From a checkpoint of a small mixture-of-experts model trained on Wikipedia: 66.4M parameters.
Below are experts of layer 8 (counted from 0) of a mixture-of-experts language model. Rows are named router (the router's row for the expert), up (a neuron's input weights, with its number) and show model dimensions 256-383. Each number is 200 + 30 x the weight over its row's rms, rounded and kept within 0 to 999.
Before each expert's rows: "comes after" lists some tokens at least twice as common just before its tokens as in all text. This comes from a sample of Wikipedia text that the model never trained on. Tokens count by the router's weight.

# expert 2
comes after: "0", "3", "5", "1", "4", "2"
router,237,249,186,213,180,244,230,215,257,254,204,170,210,249,263,194,169,205,175,199,186,231,207,221,218,193,154,190,188,190,165,281,188,206,218,164,173,171,161,210,282,194,158,138,199,173,276,203,204,176,228,194,168,209,145,169,222,165,241,223,211,197,154,209,191,201,151,216,256,169,185,213,195,162,217,209,218,168,218,161,184,146,199,227,226,196,187,266,195,226,148,206,227,261,193,187,219,191,177,174,150,218,220,218,192,193,207,253,203,128,188,188,248,250,192,203,215,206,192,233,229,181,213,195,242,256,195,211
up0,219,167,164,153,164,111,192,224,219,167,204,199,191,160,181,223,237,180,235,206,180,199,244,206,213,162,184,153,226,186,213,159,206,182,179,229,181,174,156,232,225,242,190,153,221,218,253,193,188,263,252,173,181,197,192,219,166,236,221,167,232,219,154,241,178,195,174,212,171,210,240,206,166,136,236,137,180,203,235,165,206,177,167,182,163,213,234,187,201,240,168,167,191,239,227,217,166,233,222,178,159,220,230,231,175,202,178,213,220,168,175,221,157,240,138,236,214,182,233,192,219,225,161,217,257,138,162,185
up1,220,184,199,197,229,191,157,205,178,216,254,230,240,199,172,142,269,259,190,193,208,208,153,225,227,184,219,164,201,203,214,214,204,213,189,164,213,225,179,279,187,198,167,190,200,184,245,192,211,191,229,179,196,206,270,182,189,206,222,196,205,159,223,215,207,211,213,201,193,199,171,243,178,206,233,138,145,204,198,206,149,239,209,224,202,201,167,183,238,222,200,219,200,191,220,264,220,244,159,238,184,227,195,187,217,213,219,176,200,250,225,214,136,244,226,169,216,181,234,109,247,222,200,250,187,221,179,209
up2,251,198,138,161,204,180,151,212,188,243,187,232,235,228,198,216,215,198,163,160,195,200,157,293,165,215,226,249,208,219,234,184,201,178,197,238,184,217,200,230,181,229,144,166,191,202,183,224,195,207,166,125,201,191,201,191,166,191,163,181,269,216,191,130,143,234,210,183,253,216,220,233,215,186,189,194,192,118,158,191,216,206,150,160,240,228,180,222,173,207,176,149,153,193,220,205,215,232,217,217,175,178,206,180,174,234,198,213,193,213,167,200,152,224,210,201,210,210,242,227,145,245,216,227,203,204,194,224
up3,185,211,174,213,224,182,134,166,159,159,188,219,206,195,232,240,173,174,139,228,184,184,228,165,182,227,151,265,219,196,262,241,158,206,268,178,249,148,139,182,209,187,197,180,130,176,208,180,185,227,175,229,221,193,218,151,185,250,197,192,169,251,232,189,233,207,212,200,168,208,188,151,168,196,172,201,220,143,222,225,231,111,241,179,246,208,248,211,256,242,173,169,184,236,219,170,215,227,182,252,229,195,239,187,182,199,220,210,205,241,181,237,149,226,206,161,213,165,181,194,131,217,181,191,189,176,217,187
up4,226,179,220,286,160,221,193,211,205,211,267,162,212,210,216,168,142,207,255,195,203,186,212,220,229,198,217,214,172,157,195,184,179,189,240,204,167,231,221,184,168,235,223,233,199,178,210,217,208,207,180,221,208,223,197,150,251,195,202,230,217,197,224,232,235,204,166,209,232,164,180,177,173,135,211,225,209,192,171,129,172,242,217,194,191,156,123,237,212,204,260,169,178,177,195,169,240,220,205,206,146,181,214,216,215,178,192,243,230,191,234,209,192,197,223,237,182,228,192,143,205,203,241,196,175,207,223,207

# expert 7
comes after: " |", "\n", " \"", ":", "\"", " by"
router,228,192,151,197,199,254,235,203,204,235,209,146,188,253,208,154,207,145,205,240,170,179,198,196,192,221,263,183,197,244,194,218,187,209,193,227,254,235,189,210,246,189,187,206,155,191,206,188,154,140,186,210,218,242,227,232,233,232,197,172,190,216,254,191,122,171,191,155,204,230,200,217,133,233,193,257,295,204,172,200,214,234,175,211,207,174,176,225,184,216,193,211,162,198,222,235,171,181,231,229,219,204,184,143,202,227,243,163,216,187,188,156,187,162,151,241,212,193,178,185,192,219,152,181,179,252,214,162
up0,208,244,142,171,156,159,193,212,166,215,176,264,209,193,214,195,182,172,217,197,178,199,227,221,213,196,270,173,193,152,218,164,253,155,202,218,205,228,219,204,216,204,147,192,203,188,228,193,233,146,216,202,280,197,199,220,186,173,181,130,187,234,186,200,202,240,175,217,216,205,183,183,151,161,241,212,149,182,156,179,207,173,183,187,235,204,184,211,186,183,202,243,183,237,190,212,160,192,172,179,226,212,163,181,208,193,171,241,170,162,202,219,200,226,200,239,239,177,262,182,229,218,231,202,184,175,196,193
up1,225,159,202,231,208,220,189,207,207,257,179,195,188,101,173,219,219,188,182,227,133,231,171,214,221,191,200,213,212,265,205,219,188,230,192,167,181,205,200,190,184,199,219,247,125,189,207,187,209,241,221,197,218,220,205,232,228,186,225,209,227,167,182,188,197,176,220,166,170,163,216,178,201,245,207,219,193,235,158,179,171,171,196,180,187,173,182,231,187,158,170,151,193,256,190,175,163,232,219,191,182,198,194,243,186,209,249,188,212,258,175,169,188,176,198,206,204,203,219,187,201,208,157,226,181,207,151,159
up2,168,206,187,166,218,192,200,217,150,191,230,240,162,193,198,198,218,181,185,265,186,212,213,154,169,175,252,207,194,193,155,186,203,201,211,235,211,233,217,149,152,187,154,225,184,121,224,205,200,225,217,240,193,252,160,203,212,177,191,247,223,227,225,206,209,204,213,207,220,222,197,209,232,210,189,162,159,169,202,246,201,170,210,195,166,192,239,179,196,201,258,148,200,154,173,202,252,145,206,170,183,198,162,192,183,172,229,193,198,198,174,182,168,176,204,228,222,187,192,189,162,285,164,219,186,243,202,155
up3,187,216,222,236,149,205,200,254,154,207,161,157,191,190,199,200,222,190,237,185,219,180,206,174,161,202,205,209,210,164,216,227,191,202,171,199,278,212,217,153,180,232,153,188,166,215,200,192,240,130,193,185,206,222,177,190,175,195,185,202,206,249,204,235,151,182,183,214,223,240,154,186,156,200,170,184,251,206,198,226,212,236,189,185,209,154,219,219,238,168,227,166,171,177,234,197,176,245,204,183,180,186,213,229,206,180,202,180,172,191,183,189,197,184,224,156,172,181,221,171,174,210,221,203,172,219,211,204
up4,160,181,268,198,183,198,217,161,185,169,143,179,185,195,210,215,155,149,215,206,164,218,202,230,186,233,236,229,202,199,230,231,195,181,218,194,178,260,240,231,159,244,272,230,174,167,226,238,231,208,163,193,175,165,200,175,197,196,210,210,244,184,218,186,164,240,156,163,223,163,224,212,186,177,240,172,197,163,206,211,198,184,209,177,206,190,161,205,220,195,210,211,209,171,199,207,241,242,166,183,172,224,140,232,208,183,148,217,151,225,160,216,195,182,200,212,194,155,200,217,173,169,103,218,215,218,189,227

# expert 6
comes after: " ", " |", "1", "2", "|", " ("
router,150,267,170,206,172,212,210,236,171,165,181,186,164,134,197,233,167,184,151,245,176,174,192,168,178,222,232,151,192,168,183,214,185,207,180,181,154,143,157,192,236,235,174,196,139,220,199,172,265,192,193,225,222,202,239,208,197,213,218,199,209,138,161,201,218,247,195,178,263,218,221,210,224,158,230,212,249,203,191,200,175,223,145,171,216,169,214,245,228,215,171,247,231,194,206,229,210,209,186,200,233,150,201,185,220,206,201,176,221,209,176,234,216,183,173,215,148,144,226,188,204,175,211,191,193,181,202,267
up0,202,247,148,160,203,204,217,214,185,205,204,121,180,211,256,196,203,222,179,223,174,184,168,219,194,229,255,208,185,231,236,185,204,143,250,158,190,189,195,191,178,197,234,170,202,225,230,198,170,175,201,168,214,151,232,193,221,148,210,124,214,177,193,205,149,199,216,238,208,149,146,204,180,249,240,182,188,201,181,170,235,173,246,167,209,258,247,232,200,253,192,185,183,197,223,226,204,223,219,228,183,213,227,207,199,173,225,200,204,246,223,278,270,205,252,221,167,198,185,161,201,184,216,235,200,187,187,255
up1,223,205,180,166,198,226,260,234,221,184,165,154,225,192,136,206,234,219,228,175,168,128,146,136,201,203,205,149,176,249,170,164,251,138,210,261,190,199,209,194,205,160,238,136,210,229,187,187,235,216,163,186,203,175,225,196,216,183,242,216,234,173,202,192,206,191,205,169,210,189,206,175,224,148,236,188,208,223,210,251,173,201,146,204,182,162,164,207,224,214,233,185,235,215,214,244,164,219,173,171,229,209,205,195,158,135,240,214,184,203,211,237,172,172,181,229,201,194,202,227,184,165,223,186,219,209,202,175
up2,200,195,156,162,229,215,230,224,174,150,186,202,155,231,252,221,204,207,144,193,197,132,181,185,215,208,193,193,167,177,135,183,183,203,208,223,211,238,270,221,167,158,224,172,181,167,217,229,191,197,208,123,188,166,237,234,209,249,256,158,202,195,185,166,215,208,216,194,218,159,220,265,266,228,194,187,190,206,193,197,162,193,181,245,245,262,160,218,214,257,220,228,174,215,228,224,192,251,204,195,176,140,186,178,234,172,200,150,171,184,223,209,168,233,170,181,181,175,162,293,185,214,219,221,210,170,218,218
up3,218,190,196,206,223,162,160,269,261,186,206,208,198,180,209,216,246,197,204,253,211,227,182,205,210,159,163,263,200,228,162,216,207,211,177,232,203,164,247,241,169,171,170,182,229,188,235,195,185,203,251,182,222,221,176,224,151,256,195,184,224,239,241,205,238,218,151,231,196,185,209,203,176,224,154,184,145,206,227,143,271,263,211,197,182,191,214,175,181,232,202,143,223,267,209,195,226,205,216,244,202,195,210,167,203,152,177,155,174,186,178,197,178,217,274,175,187,170,182,188,225,225,178,191,229,231,173,235
up4,139,189,232,210,151,198,195,231,176,183,248,249,225,161,188,164,221,155,208,169,134,177,189,210,182,163,204,225,210,190,163,221,230,206,183,231,178,204,204,179,209,146,225,165,160,165,210,251,279,189,216,178,249,217,176,207,216,194,203,171,228,243,190,175,231,199,228,169,217,196,181,172,181,241,188,163,174,208,182,188,224,192,214,224,180,199,255,228,182,225,216,149,198,219,214,201,162,183,201,183,114,202,188,238,183,224,161,204,224,214,229,190,198,207,238,230,167,183,188,187,228,210,189,197,227,217,178,189

# expert 5
comes after: " of", "'", " in", " the", " for", " a"
router,165,229,96,159,217,245,197,157,234,184,175,223,192,171,233,181,201,188,214,195,230,151,180,193,210,238,209,236,188,230,225,198,265,188,191,211,206,213,218,128,189,244,206,159,251,188,249,229,243,120,205,230,229,225,217,160,211,242,240,270,199,198,216,207,183,202,176,220,205,172,225,191,220,149,201,175,173,234,206,205,223,181,228,198,218,211,188,216,208,235,169,158,245,216,166,180,187,132,219,230,203,214,202,146,196,218,204,175,202,169,234,245,214,234,219,164,264,186,141,208,194,215,199,209,238,213,199,225
up0,171,236,196,195,229,210,169,180,197,201,254,212,199,137,188,210,178,205,209,204,154,193,165,180,187,234,197,164,235,166,247,193,197,243,190,229,181,201,200,179,156,180,163,194,178,232,218,230,173,102,185,209,233,197,240,168,190,207,176,157,233,228,202,194,258,138,207,219,129,132,152,183,173,171,200,140,195,227,204,231,237,189,184,238,202,262,200,249,187,161,123,183,207,237,156,149,213,168,200,220,170,230,170,199,248,213,206,222,214,168,246,257,217,167,237,168,229,216,159,200,199,163,209,195,188,212,182,227
up1,251,207,180,185,168,218,218,198,185,161,190,139,230,174,244,222,153,211,211,179,219,193,215,204,207,228,232,251,196,153,194,224,197,168,189,222,206,177,178,253,189,198,217,194,174,231,230,239,277,229,220,224,247,241,251,216,191,180,187,269,180,213,198,209,180,238,182,217,189,187,224,186,232,225,156,213,178,224,225,200,226,231,222,193,195,231,228,179,174,166,194,213,185,216,170,174,225,192,210,206,156,216,171,169,182,168,217,251,274,178,202,216,230,183,222,188,175,195,237,199,181,167,220,216,235,172,138,178
up2,209,194,188,186,154,206,192,236,157,132,278,190,206,240,186,204,149,151,142,213,192,290,128,210,236,226,217,235,212,181,164,259,189,184,218,238,148,230,218,212,258,190,163,242,188,237,260,170,246,201,171,165,210,206,163,201,165,243,195,217,204,208,179,195,180,262,244,207,187,206,235,230,203,193,183,198,201,229,180,188,193,235,222,200,176,251,195,243,188,270,219,223,165,207,151,223,235,194,245,221,295,204,150,142,214,188,195,203,239,167,201,192,182,149,195,219,197,195,211,172,249,152,191,185,220,202,221,168
up3,166,182,186,159,204,198,156,227,273,227,208,203,241,256,195,172,205,164,179,151,229,170,243,219,143,211,212,179,206,180,251,255,182,244,224,186,218,200,245,157,133,240,229,191,150,174,192,190,260,197,223,235,208,254,212,210,222,242,199,188,246,132,263,186,157,254,230,206,161,174,190,216,222,170,190,194,224,217,210,226,207,224,193,211,210,211,162,200,186,128,256,257,188,193,177,191,121,193,221,174,208,151,207,182,202,175,192,247,180,217,192,250,166,239,180,213,225,160,210,217,178,194,190,239,228,241,180,209
up4,194,243,163,182,180,225,146,179,205,201,215,129,160,210,195,184,220,200,181,168,179,218,197,199,143,192,240,135,199,219,145,197,227,241,181,191,199,150,210,239,194,172,166,202,211,242,156,226,218,168,175,215,306,207,222,188,198,195,197,225,230,140,175,189,244,241,249,142,144,233,188,201,259,213,181,230,225,261,197,192,222,195,198,213,213,186,185,237,221,215,135,226,236,182,186,235,167,205,185,221,190,236,224,204,250,210,203,223,231,174,259,224,204,221,193,219,182,231,188,193,195,234,201,197,181,183,223,189